config.toml
num_hidden_layers = 9
d_expert = 80
router_score = "sigmoid"
balance_loss = 0.000631
balance_bias = true
tie_word_embeddings = true
learning_rate = 0.00132
beta1 = 0.9
batch_tokens = 131072
train_tokens = 618500000
dataset = "wikipedia_en"
Below are experts of layer 5 (counted from 0) of a mixture-of-experts language model. Rows are named router (the router's row for the expert), gate (a neuron's input weights, with its number), up (a neuron's input weights, with its number) and show model dimensions 0-159. Each number is 128 + 24 x the weight over its row's rms, rounded and kept within 0 to 255. Numbers have three digits each.
Before each expert's rows: a language model's description of what the expert responds to. This comes from a sample of Wikipedia text that the model never trained on.

# expert 13
Possessives and articles
router:065191120121118131175129139138126140137139150145120137154138110170134128107123109139106146141160143108146105142097099104101143117141121114180144137115132144148143162077144129173125151113163078138152113128144110083142143133121136134177151094151097104147125157176118119108094110162153130185151144147132139105117136171120157115133116152161133103105135127141096137119131168150109078112126110107142120139134156162111147080121154108128133126103143135126157159120139136097120143163154152
gate2:155110180125147109131132137140100154194114131116159102097102129124172139155112095140120113152140104114125092105167082126147150129126109123104147115138122165109122142143170141147135154116164127125152055112115102113139159157104106119127128107169114085144174160135167131122118099125152145142144131138131152107139131132096107132106107088114068170140089121137126101105131131132106160150140127142148141128104135107125157105177138147107113106134131129145087094132106118108089134150196130
up2:088151128130160140152103123167145152168117072122197102098120084120182083129112092171103123154135151160131147197145140129147156113114108107092132118155150143094124128109097154131154156125116092146140108115130138066164108125110136079113128119149154144138093140119154104122144113150164127175160139116110099117150147147131115114107128090116152154129113152145138086171085122165140135101138117145121128113125134071145105103132119168121117100141129117136121072127117123129142135125108125
gate3:132143125112147154171148140074126096124109116114102139130118146114129096117095155165138137119155169129160187131167146141082127101132136122118105112153134122087122151117213097130117111079129136095117135130094138154083130137107135084110137136110098134145159094122185109115175091104132141131115145126123136116153151122119124076130148127124177121133162113139110127132164119119101130133094110159122115117132147116120163117165160099159120159117148118098149172123137149151130138119162126
up3:173129150145138130122121092102153124143108137111130150149133147114165148116104119152158117109088144127114141104120124153147127098165110110088130121143129121135125150162167142104149109148089121122113132134157169124136122116124114165096121127131140124144118140130122172143153109137100130116129116128151100195122155092122130164113123113143117164125111106161147118170082123123139174170116140108151118167169042109076124137122161087137138161146113100142113132146088141170092145106115125
gate4:119149124118123122052101109114137124136103119200142117162118173140186170121136121118131136040160076078122109121089123131128122150097127137139133150125160113157073124132122128171111138144104105155105128124143106129123160096172094134152120171117121140135148133151129126135113109133103145124146093134146112114138141096139102122154120099168136155121112166149113116138126149126137095130132134166132169135150153151108134120135123150171140108097118090108181123125146088122155167092160110
up4:092136140129119122165119141098167072118113140101128138151092157105100149144108121145094100133100134157111113111110139179123143093115164104113180133088153150120121110148116113114157135127126096122172133152109089163124119141134150125143108139095108089114128140130091127100145166080119112144101137170104128145180144124163173128152128144117152162075130113100121134135129096109151101090154137081150098153109134136149156139133095133065162159105077101152116113100170161142100161177107109

# expert 43
Leading date digits
router:139170105127117156135114157175150138182156143177111133165114121166135129159119127102114170177137130089147105168093079140102150125177128145159125133094117132145101161114164134140124153156133152149133118100162126110190165096115136156167140127177098099148134136186093178081078098151133120178124162123140129099138153153118154102126115141143135127108155121129100155098140121125113094118158099133150137147146125140112165132162126119123118142115152149136129118121138117125136125149169117
gate0:137128139096148113146104134150165158166127130153148129155170104114094125122119145112110151138134172155141176133153113089109120103136137148117151141158099097125119117136120112122168145083147112096109144092159125127177140097123098110129105115140112130133135145120137124157121177099139103131135150126085112137154120101155120118159137117166143123130086100075111124096132139120150098159120055094129100132168128098154084153139093161136143086133134132068128118112154121092144108162182110
up0:132139107112119142147133118130086134080148155082107105128121110110129119144127111101140096114115139135100088132133148141205103138097135162133112142091140115128127086155129109106147107162133116149157149155114139176077114113134177142098148128141139144136129107163173156137161161129137130112105094154148142119080116137152119165125136143177116139111096153174158126122100131106126173114140125146094157077110173150152135112115142109122134129154130111123110124132058140140120174095152147
gate1:127090125127105119143069137120118110124137126135117117106083145152122143128134130136097111127186129169140134119109225162138072124129125132106148165153102117122133141162116118131140107160147114110137112096105146134090147114165111133151106119123104125078106117150130158116134105136129098114132120202140128146151154120106119082128144129076141095124115135176152125120132143141082122133117072158110116148120125136134069127146138111178100117121124127101163162129130125193168150132122077
up1:099106118127122129128124110138118126135133116139137099120121115127129142117136137078132123117167116146125107120112106131090147107061144125112125102152160105123130124117127108114118103160133117150201114132125136149109066186151147123142125098153151101099139148165138185193124127124131164136115133114159083086153120125101102140173128118125114154111111103136139121085135136112135131113124128169122157174120136086140115139129115114177064153122157094142096149119156134145180173103070128
gate2:113113146123128122139086180108139094124137205121130133147100137125142110110117173107130118098138150168122109101149125120139149114105107103159096124109125112161123122073095128139109128143107105155187116158151129158099070186119134159121110109108122166150165124102123155132133127151139103152146101109132126100148123155123086128114140146104135128111097140102159144102154150119112083119133139091138159183107122113139089155131150102117150106122142124153113136114161130127102084097142097
up2:135137107149172104098080115118129131133172161117141145106101097142112116128174115169169134151150117087123123116083145090101143121154136163143109147124132159129086151112119128172095105141101157137140109154059128134093136121126175151114123135171123143139144126119129117096181099111125136120145092123137129167143113098099121164154098162164104136119150203121115155147129129141102126131116140104131145130133154163168130126143128082132173116164125132170132158111084152134085111126165111

# expert 28
Descriptive connectors
router:117133113153133140124138146156169149161140174154090153139125151161158130154103136122109155157170154088149113181105108124110153100169117147167113188113109148142116142093136136176114124176155106143146119139160098117160141110141174159193112092167069126124128147165095134118105124113152110167108138116118175078134137120125156109145117139158113106105118113145103148134143138109094106135119091148144139143143156148115150099136161120130137174107150152111132119082134121098133147143180123
gate0:120088140141129124099118139097148126136074110119131122150166117087155161130084111105083151140134112123128161151134138149105122130099148124146111087126112112176086098135141146141138148112133109150076108134154095112099126108148118115112101137128095145121086175133112109107119096145096093113143193141125170110120169145142132137139155104147141121111136152154117116157090200104111103107130132171127143139136133088080144081158163152117155126131114106138100067096165126109118135117122107
up0:178134165089125163129144128147157126153137152168132126118103113119087080107168138154121114077078118133126153135132121113129109174174131118156189128160084127092117145146124156137057124134102136078109132140131123140139094151089099091123118123117154089144148124121085110184117154115108136153133111139166114132095062110133094102086081123115119155113107134150181104091156125140115129098129118094139130128116140144128160142109129113085094105140111137140119109142133122113137148140124150
gate1:116148145099160145194142119122142131158143097069102122150128129118138131170089092151135133137123155103116114152141154098170152092122084110135125129122127113138128163149170125158142153111116097148163109158139129160155163146128144148158128130207090146104109160160121194100114132144115119164146136120093132107111133142133179125137118110115138144152097111128134109112130150116093157119078090093113147135152144140097124045084115148148091153111129147189105097093142085152145128118130067
up1:162117116132138120173141139139161137128141111082091116127116115127137154157124080127108135131131155104114075145146157136141105136136098135203096184184104109117157119121129116147099121140095133130138116134123102156108100116148110176145139134123127140094096093106151142147090153127178126115106122144132186093104168091176121134125124121184127133137105174096168105153159156138104124135130116140121113079145115108163087078136131163155166162117142118144089116112135114112125136127159108
gate2:105088110145131116132166154159135146150139149125116139143096143183092096137116135152139143116125124134095141138098135112105140128174145104145142132126115162112076146113099164097129150157139121169095119107149129104144129160127158114109120070125089110153125125137095111106141118136123153138107168122098128076087152114124063143120152141133072100151123109083137144119138117107110107127103117158121144106157108107062144128113092135179094139126129089152146137148125119130104115124117094
up2:152133121138145104142142116078103119104166114161119115162142177152142153159120150109148170088130102113137087139139122126115154120110127137099127134120146170103103114104141175129113099135154113090091145145151107100179120130210107162166128140168104137139127092115119102082119139103103141107107159101137129124166137109123125163111121137124092126127089096102149138152144119068107116169138123093129155129090134119126160121097115140087146155135146151170176137103139131123119136118121113

# expert 57
Semicolons in result lists
router:096175134121122118132098183159175155172155120151101156144124117150125182142093134143126180144127155082142127138105074145125187081152115120140149135102104143147127139071154143143129114137158119130103098110189095086138138101139143147174143115177119096149142170169126098125070125146153107152119137121125163071146143130126148082128126152130127130106127136159115134121154158094106129108139117135155108143127139158101142107135156106127115162113162145138118125067133080111132126150144134
gate0:098165159162117137148156092125112115131174105155109171101103155138127137139162156139136169146092143147151117140104121120129084142106147124159173121110127089120148163117132135114107134166132144127132135124166111111106177128125164138165151090143155152090078111099155115136188140148161096138106138124169122104114161107173120157123100145175132138078125134155118103130088129097125100097118161115121127149135145144162102138141108137096145106073137159147154165076100073145153139112118117
up0:154120102117130110124127128140097158129083155132112098129153121128107134153111139110134119111158127135118095074187136112095097123160161134122099103139118129121095144139115137139132111124128112123123120119104117192132141155142060115117142161118145115146133159137111117111114129111136169127128123105108106189134126128095144091173141116134089128128118114070152104121141119137150136172163118097157122125116088138092141177153133087165076118156100124109108102116117171128112152095124153
gate1:099119112115164115114132170160139125145127136117146088101153116117148163147112172133127148136144139154088103128111120120110131141121124110126123078109135122137167151139188119152117146149113121151098132146143144134156105086118138120127155154148147116166156127125148126163102091132145108119110120133095170114166127125076084192152132143106121174108107104099115128112099127131121135122072129161149116158165124134100136086121136096094114096108133128121129092110149117084172133166138186
up1:140070136109075105143093118123144131166108126134111167108107132121106168101108091185098132155128109158138112120110153104134125140136136108160092185175138154123103117142097148131098117135133152113106175114072172126120141105106109131176134148144136141049142111144149121145133109109155121153145145123082142143147155118123127083108130104121097109121186160129126125119155178118161151110162129128099125129121110130123096123148147130140119112153136126126149120147123125137127159116130094
gate2:177121120173127157144139159152131102101129119151160152076170139090157083134151089114124147100144099120171123139133148109164097110155160127197170151117128124132080100131145135147108086131149151128119118131138114099082123075119103108161097145156167091142088098134138120119128135161163125116088128116156108118122112107083133079141164107127130092181151183092137123114101128153139088165178115135120132146108103119113128160133168146142152098121140152127141145131112093114161112169133151
up2:113117152122100136121146154116112088160106099172117076132173115070138144153140133078124127122094157130121137128144129144145124158080109141143141157145112134126136099122106091102164183082136103147137176117144108167174089123099162164094117124149159093091158112141144122136077111127156138123107119133133134112120099113137152156205165108147115104088108138139167091148183125144096108092148124118150105129144118153135102180144135136125140126091119143114120136081076144127141131105164137

# expert 50
Of and linking prepositions
router:097155102168121167134112174147149104165149140124127161157113130153167156162097137121125170158133151136140101132130113100095190118139131133150138124121168161169114156099158136193171128162180089118117076110143127141144155106123114166117155109138121135130153136139124156140104135150177082139158124142120177063163151121100137113133122129123134112096114106136134129085141175100134132114155137123127127141172149167112141116130156079130118172098155129144133115118130102107131149123146128
gate0:120129117153123095116119100168155109150139133115142148190098101129106145174111171066129117132185114151141146129123119109102127092108133114151119125105137130116122089124084144146119137131087085117110107092125150133131123113145141138077102135114120120098124120130095150115143110110102127116147114119137174127107134170160124113147117162170106113135090130137099074143136180097057060110093141138155141139099162161158142151142153094138145145138109130144172107131112066127110119125158110
up0:117118122087147147130111117156107155121100154142140125197126147122110142187136119084115127134171104127118129142110104142101143104138137163130125120123128115159105132122112147133150209138114140108086146075150100092152171157127148152130136099092140114122096130137123126099118089114133143133146100113153175143155142135190155120133135143135121101141088140133102129123139126127103143125081120116134113132103082154120154119151130139126171147149137124129096118153138102108110139129095176
gate1:127155092091109154174150137158159105137106158153111107112110115120135201108126115130104170149129135136156083116141174116096135146157148120118114140108115110135101106110147134140139136096124111104129099113169095103122136104137115115122138115182143120152163094130148115141127136148162115112180198150124169131141155128101118156153125135131109131124152091127154100110159154100142206150146116097124073138132083108115143144129134116144117124105132098137164128139147130123085137145134138
up1:088122121147145131111104159177102126129132113162130108121145157138060129136137139159172133138109163135133144105136115121144137127121130114094113142115088095132142139114145152119108118118101155133141130119125173100161121133138155139148089150126139118141099172150107144077122121117136158175147123110121082144102153145116140135149134125162154134115083140138133120108111122118142081107127152128131099105109142162114093136141104155167130109164071129122119135141119135132114143133108152
gate2:123118147147111145157160153139161128110120134112117174145140135139148146101088161128124142158117155148140152163117124086108127113135139137099106105123164131144130127140138076147141187144082138119068108134156189114118120111118112098101141126088136166095139121160106121116154146148086142157107140101113122142109124153106149130134143121097109089151129134121131121077093174123114081158184136095141158092135124157119129144106124119132126138164119121159144146105157168157135166151142106
up2:125127139148101110130110145110185105160111118114161167134148124128079150130112153124089130115117130166141141104139110150122179115103093108094097059133127166110146165122175113145142162162172106112108088117116167138138128129157134131144133129079136124108099133132120132078167133118103132110090129131135102114143115152107148130105115159109122138106148127106112119162145133120082091137165134141127117126077103159155101111134119117133123148127113119108131170117118167129128091190131156

# expert 21
Score dashes
router:104171150119119131141152143155143143161122164145084155137144128146194126127123114149135164126157099105162094122109128065128189096139130086142134126102123113138128177109138138158107157114154102122164116108157123100110142137111133119148145111142116108121154137181115133086123146145163072150105133122125127078127130169115149113118112170160102137123150163130070153110138173145125093069076116147125141139150145159120140077164137123117131122098150114127128117119139103116138130165108140
gate0:120108089113171180188081125173141128142136150123121099137121134171150130112070118147139150092121124126131126156111162145131122150176132109112112134108135126115132153119145101160129117147137115142127137176119151116144151085137164115147186119176147126130101183104163107127134093144088144102120159107136165112136115113128131091146123125144110100106116114098086114127124058128141141124108108123090099110136102152124114143198105117126123110134129127108132099115124133167133139097117118
up0:167169114120138138121105103132095151149136138109083122136147140144178104138130124148128162087142147120124128140122166151096165125144095124149136098102086151157101107153081112142114168110106080159123138122137140121113203175158123092160106102133125154110116150124130117154152103114100142094156142127108140113122127114147098157098139132147099119119138078085114129146111129130102083097108141121123186153112134105123163158131130160079143103098128117137139149111156144147123112107098115
gate1:111072132176119143154107135122149084140141090127111112086110168131095145099127135117113109143138128122129114140147163133121110137167114112190131174176148121115106129115194144146136158121151169113110109136155119127154161115081134158167121118135119123106125160163117133146131132164155142114122113152174183142063098149170140157160123119137127140131103165149127104079130122149130156092097121127108112067108126107115161151162145081138111147111124092129126166112132128157116134129178159
up1:137146127127167146100110121176123139150127117122145124121192121120103125127162123148122146144080120095124134156134128176148129100146095164112099131160109079136151139117120139153108144087107072186120184112121145144125131119146086118116112127144117157190094145127119101112100130111129131126104173127108128128122136095155125127143089125109122126118126138127118111159136168162108162119156133127183123170144154143156134152103119146137110135148114139131130071108126087128160111158111105
gate2:133138131138162129136153121106127149087117126060126131126123131127123103093145144120115143114137106121111150135157093115093113170146098146119090103116128183099160139176122096144151117126122112139130155151130139097115141140108127104103080144111079098163101141108132147089087177130101103134121175171089115131120117159113148131140159170121128091123114091138127127149111110132143136145142134122184118165129144148101102084165127133153138169141151117168077113104168125148060118126102134
up2:103131121089137205140131117137111135148138135133098128089165149122168103151099133141163142139097114152145104176148152129120143138178059087143143104110120089153059093101104110102118152115123139129116156089176139123123133139130156124167099110125186112098130101116109095138144144112126110164165126158138136144122113093122102145129167141103155121114145132125147146117146108136123126132148143148120106118115140127143124083178088138151100108114125113085147093136089084126140109155136095

# expert 26
Table cell separators
router:114168134124111171147152188130135124150177141164105157142121127142145139144106114107092153119145115112167098167098119118098166128146115121142128146114109130148141135101164129135124155157112105141155101144162131101139164105173135141164119133132119089139138153141100119096125127132165097187119150115138152097117177137151162095132086133122127129109131134153125157111129136109116114133140134142183103145147174158082145099132144088131131125094174114144118158128133137108125139124148111
gate0:101110136138110174109139144122187105134112129104123120147147139131130132170156177112116127141129110123151150142100097118143159151153126100137126106118103143091132117112087154133136127144098111142080102144117134097154136144115110107131135074063108091074128115143103091156128121148096104137125170124121147113129109154163108133129124112142160136119154105135158148154126148179147131136147122118185140109151120144127103152110144114106106092151142125136128155155102151072141113142117125
up0:145166123128143111151080145109151140103160164134104116113146138104094143115123123154126105124082149138155117143147139084147141132075116116169132155079105101108107095115138123114124120126148116079143139123151102127083141114155150149169120139141103153168121148143138163118081147105102132129161081147158131088122140122102116116135085133122179178116118071138140090132165144151148113123113112092103130158128103084172134120095108166102126066106124132152109138104083122109130120095135090
gate1:112119135139084161109154144152138150142171126135121145119139122136131113196079115140139140138145123111130095102089126083145128102166145129120107127140139082136074172118135114159152164116174112107164130132170124178102153116164147132143119121115126224104120106119100132131137140156123135183133095165147132124151160089162181117096151137120126107139128173126127131107071133179148097090152123164134154117190095131145133109117118104107113116143122171125118096116150124083146105123133151
up1:169105143128122146141157130191129125119141141109120166117122105175112102146132118158158117125101109146149126102118071133104109154174140157094136139124092130108153133086129149109091130121102151130081139161119112143161104112160153130098122133123115155106112121101140142102152125165171149145127096129112137150134109120149129116151121144129067073149116157128126124135117129126117102118067078119145073151133123097167118129151089120125186182126158136156122150141108103090111106090127122
gate2:106113091137085142162149157149178156124109113134069123126149117128129164138162160124155102121104132114132161137146118145090134125137128111124162051122130161119118136119158140129129150163151138113108142107152099115122094148131150144116154152113130146135154131141179141127168102109106166127131107079168135116127113119128126131106141138145086141123141124111103120108118104141176079114150107146127135103112153172158162124119116112104143128104123169133139130110147120137134072123137117
up2:108148133105154124089107117146098148180146169108151128085147124126153076144089103142138163142154116129130096098124140145137146118176128115117122158131127109205092176095155124120140131078124117142176143122129119155103126120133174164132125095139153096138125118116131134119111147122170143196133116135124117132127148112116142156138159146087102103129152146174159148123139138104105090152156180188136168125145121138078131150144153105136102127171098128123124086145150144090151130123090137

# expert 47
Place and team names
router:102171126133087141157167123188116146172153169131110140146121126161141128143132141148083158170141168110153097141110093108102131112172142126145143158095149109108105150115153141108144114132127120144139117106167108116146124117152104115143156103149099127113113163155088152123093078160159097158138160146145168099145156140132135116143098147120112110110145117150129120103123131112075121123140136140161138167154129143073170064153125113131104138088147136145113172105127116149079146160181125
gate0:098138119152108108138150162174102174151172183118138146124134126151144112143099118099121127138134127100129105152129121134120129127160151129112124119125148136106142140144118136091089101117146116131161146106109075157113111144132102109117175116195115076146107121096155132137131139147151123116118144142131127123151159123151097156131133112111128143144136126136147127067142122075132121168130155125138157145138137124136107090107104130141124117088146159140092107130104114141113118140168106
up0:167077110120152127133131147128126106102108101126100086093149106090141123094127072184147123137174133167140151099113123094172123083132155122112080098167166101149132158098138113135135101116168205106095124140118125127143130107098167084137137080131120140149132117120108174115103140161149138076125119160131164141112113112104163152146137132124160118143134147125133167138138110092153110145116119141089107115124096089112120143152158119112086118126143098151168113147150143137130180163107198
gate1:127121111169158114119146132150140157132135116093135113123105116094141142139117135101163148158139090131112113116106166068165111136164116136168140145126177132093123139147142123128117096142116132124094175140163133114139103118160141124119103068136161138103129143103113167110110105114165167157162133130109148099105138121125139116152079115167170123106150184161120077124087108123134113165124120111189140134168166104145105089141096101084138113137140136097122138096120125120141153133113156
up1:124133114099153129159130139089105108109163143151118133149125148103098141130134127143113115152088119130136164126131089088127136108134123131094095119150156086130107137144131098142154117118102137157185099096086133129113119132144125115100121167146134126151113095147119111125170114112179113143111081123088098077149161140106150136077125106110112134106152132114106124093150130150104157106144141112160140154155109156125113143058108181152092129137130102157073121156120145123129114141130163
gate2:110143105137149147093157135135142128124112137123097094166141131129134145147139097119142160107189083082122072112101086117102167136121109128145170144136126123113141157139162151162158112147141113123151102114139141192128151139119137142170172155163138157153162130151130077136124104146195132143182110160104148096121118112172109123102134148142112105136124101167111191169159102117095089130089144158132092133133123137101185079150141123152134094161159126128101124138155116128133090100136121
up2:120106152163147111122113125137135109157143123133121079138111113140150125150082111172143116146158143136092138094108126106103168144142102112129172154132161141090130130135153152142167163140158135094114113172146140140166082152162133110130180123104147139160113179150145135139112114132166107113143152125139155117092094136149105167147135149175111116100097119106106113147157125126093123154071152142114107094143113130123113124175077142135115111174131133128102104128134111138106120136162101

# expert 0
Nationality and polity adjectives
router:125156107138121171136130150144108126194153154160117158161137092140140136136133124095089159128130139098123097146120100140121136103138135164156110149134136121134122171085183164186148134176130127122123117090139114148162175088130149132137141124149119132121170137200124134122102083142144150163119118139137157084132135137109140108137150154107087131107134092152135205087150126134106104129127114151146142142141157135089146114114127120107144127095168122153118140104140102128119161122164145
gate0:149121149133113146118154128145125137143136150137151120146128130132128157141128174110143122151127154169127095141105111158129126129177143111105138123112122184132131119149126088182109153123159093136111151092128134129085130090142104107169099096118109113137153145165102090133116102132125137133124114187137145081155162091159141092103147118132141149128153136110165155112111152126108163144114154132169188131111080187102138142147128120138075109123153102156099135122156114132093132078133090
up0:103128102123133131076135122122154134119100166109146126154140122059122083086120093160129152138118065067134142116106104110099132108128112118132109104130150100120114130111150129127163131080115127117177113148142118101117159146174136103123139139119149129101105129128150130123124117132098095079093116085107108162138115162125157136119090134110071150090124118155108120116150123131176114118099108128147128093159178127106131125115157122134129136135085141116116136147135122130125181168109153
gate1:118101128111098096144177173136155139144160092116154110134147117131146106150120101129192141120156119125105111142134133124115140130121134100145113099156156130122143078086104149178121141136128153151086151104122165102156166131142148154196107111136110110135139141165129165154140148140118115136091113097121124075133117154108138150136124136073069100136130123148099125127135119153110084063152091121168076100137146138117136148143124107136137156162106145139138100151143115105193100167131123
up1:110113155138112133157143107149155142139142134128142112088166159159142125177139155115140124155115127103098157106125145132132110116104143138109149137157152129106152114151110134127127120106122109175122159117115099075171154113160140145158068106165156129143147121094082136181166139104122137100134120119148154087102146096141078120132146122101155082123126129093085081136118149160201180104138131126125173109125168162162125101131092128160094119127129076131101121134124094180113133132115119
gate2:152089143121116163136116125096106101116140095127155130116123129153125140133095143163180126072135123163112132128110133088083129117148163128112149101125141137129109137073111078151117138098139117131125143089149122112135110135084156142098137155151128108119108117115116118162148133141121127125138146072143117110148110107154103120118141139166145150097093138065091098113131151150157153141171153111149143101108163119136116096166117138185129126134096161107118101117119107103104105128138132
up2:105116089122100131143134109159093093094150103142084163098133110152125128134163110156116132069131100106096151102087152140143124169145184129122182126141085126095128150098138132087138153124151113121088134125119175118105117153116113122085117117141154124123163096071091104137181155118136136135127143119164134132141145149117117118111149153170145153193136125107136134091161114102121134149126123133177124144150161116106150124120127137170119124098136110149120157121139125127117149127133098

# expert 3
South/East Asian name fragments
router:124175122122126142143142138133133139145169138153103131133104109169131132137100125102140130138143147106158099166125102102115157109122135084130112127102106124171115178130129122170118161146146118140139098102136114113149119106121129116134132086141108104141140146160113120114102083148149113149132153106116167128176184145121129110147093130166113104084091107161104122087121149113088132108139107113154106147147128127104133102115167124123124149099157115146148129063132075090121143132199097
gate0:144158165141112144119140140175119103118159133189119091097125146183104165164174146139170109115149122094142090147109135127119140171119135073127166131151066134144127127105142168121088137149152133110157140146124110125128133132087180145118164134152143117109118121151138094152088138132135179141122173132057178108115136131106143126135137094127106131103124115132086083143090096122154109123173140116159139138141144164116147109133141118135100140106157152155143123118199114143106098127115164
up0:120128122141089125141106142131132122120148141163118104126092155150146123115122148060154136078116143167155132101163124075142140125140116144128128155153179131158067124153139171121147115125161083157113134116124112151116144122165143166150114150111116146125082122103149108135139173141158149127136142076148140125119144134162111114131089164180133111169098085134131141129127112141137126129116161131128111118133107104170113173142119118093169103113167155107114144130170135094113080130124125
gate1:145145131137112136103125124128140077107137085169165120097138116126154132158092115155116131109142116116134150163124167146118150150117157128158137157123099112174155096117150140153120185130102143145113172129135156165137159089058132139150133162120120166104096150146134104089131145119107153125177111120090139071120079175132157114132120141106118141109146146132118135151102130192111145098157115143167092114176176142104131137146117110124131180168121171132114091129146114115107161146119171
up1:088112092139112132113138119134091090095179123114125117088131137122143134102100145116118113143147084119113117125143156136117124108090115157159130099119121161111158122132149197124169075176078155115160112159112111167132079158148154106110148090135128126130155146098144134157085112141110105144157094147126106135132081125147074112115162094133128157139136126144139120138139130136133153109104162129125072125173146149171115118098097133175143143104111108128107124118144132108144095121085114
gate2:095131155125115174137075122141086135145139156094101133111132104130116130107119127143146140134159111139104137156089176099110156140125142167145161145152140141124164114110148145136127115102111109128171179156162117142143149130166133103161090120149122124146141145153144128116130169098134114161144168142158116133136146085111142064063132122105131107143133117161149140095150122103119086115129113125133150165122109109144152145150126136153137168133172128124139129131127200159157140147084137
up2:165098098120166090122127107115125125099107106095091113109119120131102164106153110068135108104156139156121149123123083142122107138156130130098116106143129122116117134120136138131109143111130121196083129188133129126142169141087121115131163141167138073158091143087160087157152115113080094127121119096120091153124151117145116126128109162114099086118132127163137111101167131135129094142111112127126135156137140113158104168107139142106103099143121102122123131068147096099109135110195134

# expert 59
Foreign word fragments
router:078147107146097127144119136150146142137183175128112142111131091147128132126091137149125113157130141114162107146139129088105137093131132100173168146114108129175101151130133160148130156152141105126162105089186122115148140114117152113160154104138099108119134132171122118126093131142151093159128172130149124085124166172124129126148115098144148123111121121160132135088141168087094124140131107140171126144131132121094126091143138114125103170077160123133127114106115121103120150133158114
gate0:118113120126115141131111144137118130112113131098132177120105112106107145114146107136087114135117113130134085135120111114123117119083100103172104131138138097153088123135119175141167112120129150157141146123127092113132106112135160144116140114112113134113121121126129146176109133142127151131116127160136108140135117073115121128127134153118147130102135129152116095160117131118112116118119146134108088131102088114126125123173149103143120137071138127137091141150143111153115106128185168
up0:165116125114173131127145147138151162120108144099154093156157134135107140125150141093133133127120134124090126164126159151127131121164144139116091097105097171093152139104132086129113148115125104106125100143090146146154108144151104134137109135129170111163140140145109142081113157133126125161134086128120118117099121164088118140118113127112057132183099106117138116124163089139086125099163105136143141107136108165155145132102132168099161077137121123119158116110098154154148140174110131
gate1:117129143107119116135081110114094139136129127092074131103120129150080071159111102164096107140148117145090154143151115118125131182086097091179083106116065135120179119142134144088122131092152146102148112111117111151145154140124130123152114085128091156183110128164100171116165126153106148110098164077117119122080125147063142107125142114104119137087110124125127151092173139148095137109175158120137062139130116125122128103133155075150126109102150110100133120085128128134097113095142147
up1:145189130117132162138068146121115085129141157114144135114170089128126110114177155122172135095143156103123147151135140118159148124179081131150158073127100143108127126143140098123145126125150113143124112104133106115111144148110126166113145142121102135107137144100121087105100076137157140123084116116132109137125120154118151117130085137096102130116116108107108149137140129098156111125152135119123166164115103120124141111142095134099148180153154155128114134092159122109079119097149151
gate2:123106063137151129100109072158125141126205120147128139105139090122119146180116173106082096159134131182124139120149107133130087122131128133119144174148093107173156145118075174130117130105102151126115145132114078109125146118121151155119177159150107160097167155153096092187142151139115109175164116130121142153096146129162098119110097127128124166133129124141126115096124120171166131143162119123097155113141117108096114146117151143131129132066121123129161132094144130171111100136142168
up2:133169148110114164104102094149125167129118117113131133151131123129092118112124104159100128170103152102125142135091112071157152118127110133117068145102120174128080110150154114097128105162102143109156130107110152108162095139138110131125107124130130136174078107146129136119079099139110107090140144107141119128123122135134150106137182115091155103124098176143133104095102123104117139139147119128170119133131106138173156115111125130129097127171145131135061132136105127138123091117127144

# expert 23
Coordinating conjunctions
router:113163123139150115162128172154157165163129138130142134140108135161125128150150146127102167173139146063157093155150120126115164071191150127127157153094124157152129126101137177133185124169175117143160080109154099127170152105154135161167127132157123111120155120151091148110123105151143114125118158132115162073159126158128129107148133129136125137090146116145127138089130146114149101129112124131120135157154150178092115080153156126155116165112147154131095163133154106066111145131139118
gate0:128114130120105119106096143084123138153143144169135157118127129169134119183100115077079105099145156118167133102119115119133146161117116152141119147131138133088127125173117148118106149100122129104132129110116120153138131153155159130141114085090121088174098126117103103096116116139143123133167150132120127146149122178143121111139115118159127128111130106147158092118103124119134125141149140126156151098084152143155129137129180128098142134111148153135143119120148141119112155084154163
up0:147119122157153117140118136176107125139109113130116123154129134117113143110126110169186145101134182126138140132117108145095166101142136121144123146129142116171093151177161144148158144129130114127148107169128133092177156099122093122187124161129137112090104156123150129130150130148114147127125135101141123140131163099173136137124124138083170131129100112144114111143143119114113107143151118103117136138121131094143073116096092143134134098105095120168117106104109109132110094113165160
gate1:159112132180131117146120144203167135132131167116141135083162128153120113112138127113170140138138103150138106206152124148160149131102144137139167115064130077085131132156138144114110126096101129163131115113116102131121119088126142104177133133186151103104140129137114147082105121118156123145145058119138094106118142145086185126122116134145112123104121170129110130125124094087120097160120132131141057102137188147110135121110118101131136102122122136145102099115135158120158167124153145
up1:109166144156152144155152143114132114123113179128143154124165104141141091111131170104122124141130146124088137186142182164164128130134148142132129157154133143145129129164138111156128172130123155083101119098133102126103124118113138112136152093165105123112169123124090153128130139127190122117110115144122166110138135132079135144132115168148129112107103158145135147113128152127141122181147142137125113085154154147109133085182110146135123150098125135117088167094081109140130135125109139
gate2:157130120088077111139159067133114105129151125107152131138064091167126133125102099125139115129162152058109096144097124152135100152117120158116153121135138155127124118156093135134117094103148128112113139160121142091123138127156132129152136123192162126128103130123155116134144114129182148117121165143148161135130123100092123128105091138125176135122147142143178143100092095106143154165115155159123120166146101133103103115148074141138146136117126127133114107118130140186134107125101106
up2:109128115152111128139098159173129120147115120120128095109160115107120116163113127140117131097086124178131164153141135141081135189121152176151113138117112104114119141112136159135137158144133139128146162137140081118111138142105119119084149128125114107073130141129124120111065133117099156147111145109163149111141175164147133147155148144086108132107136149107160136174121148163148140144128131097108134136120123065128134168114160113115120145119092131171149185119143134100100130128151131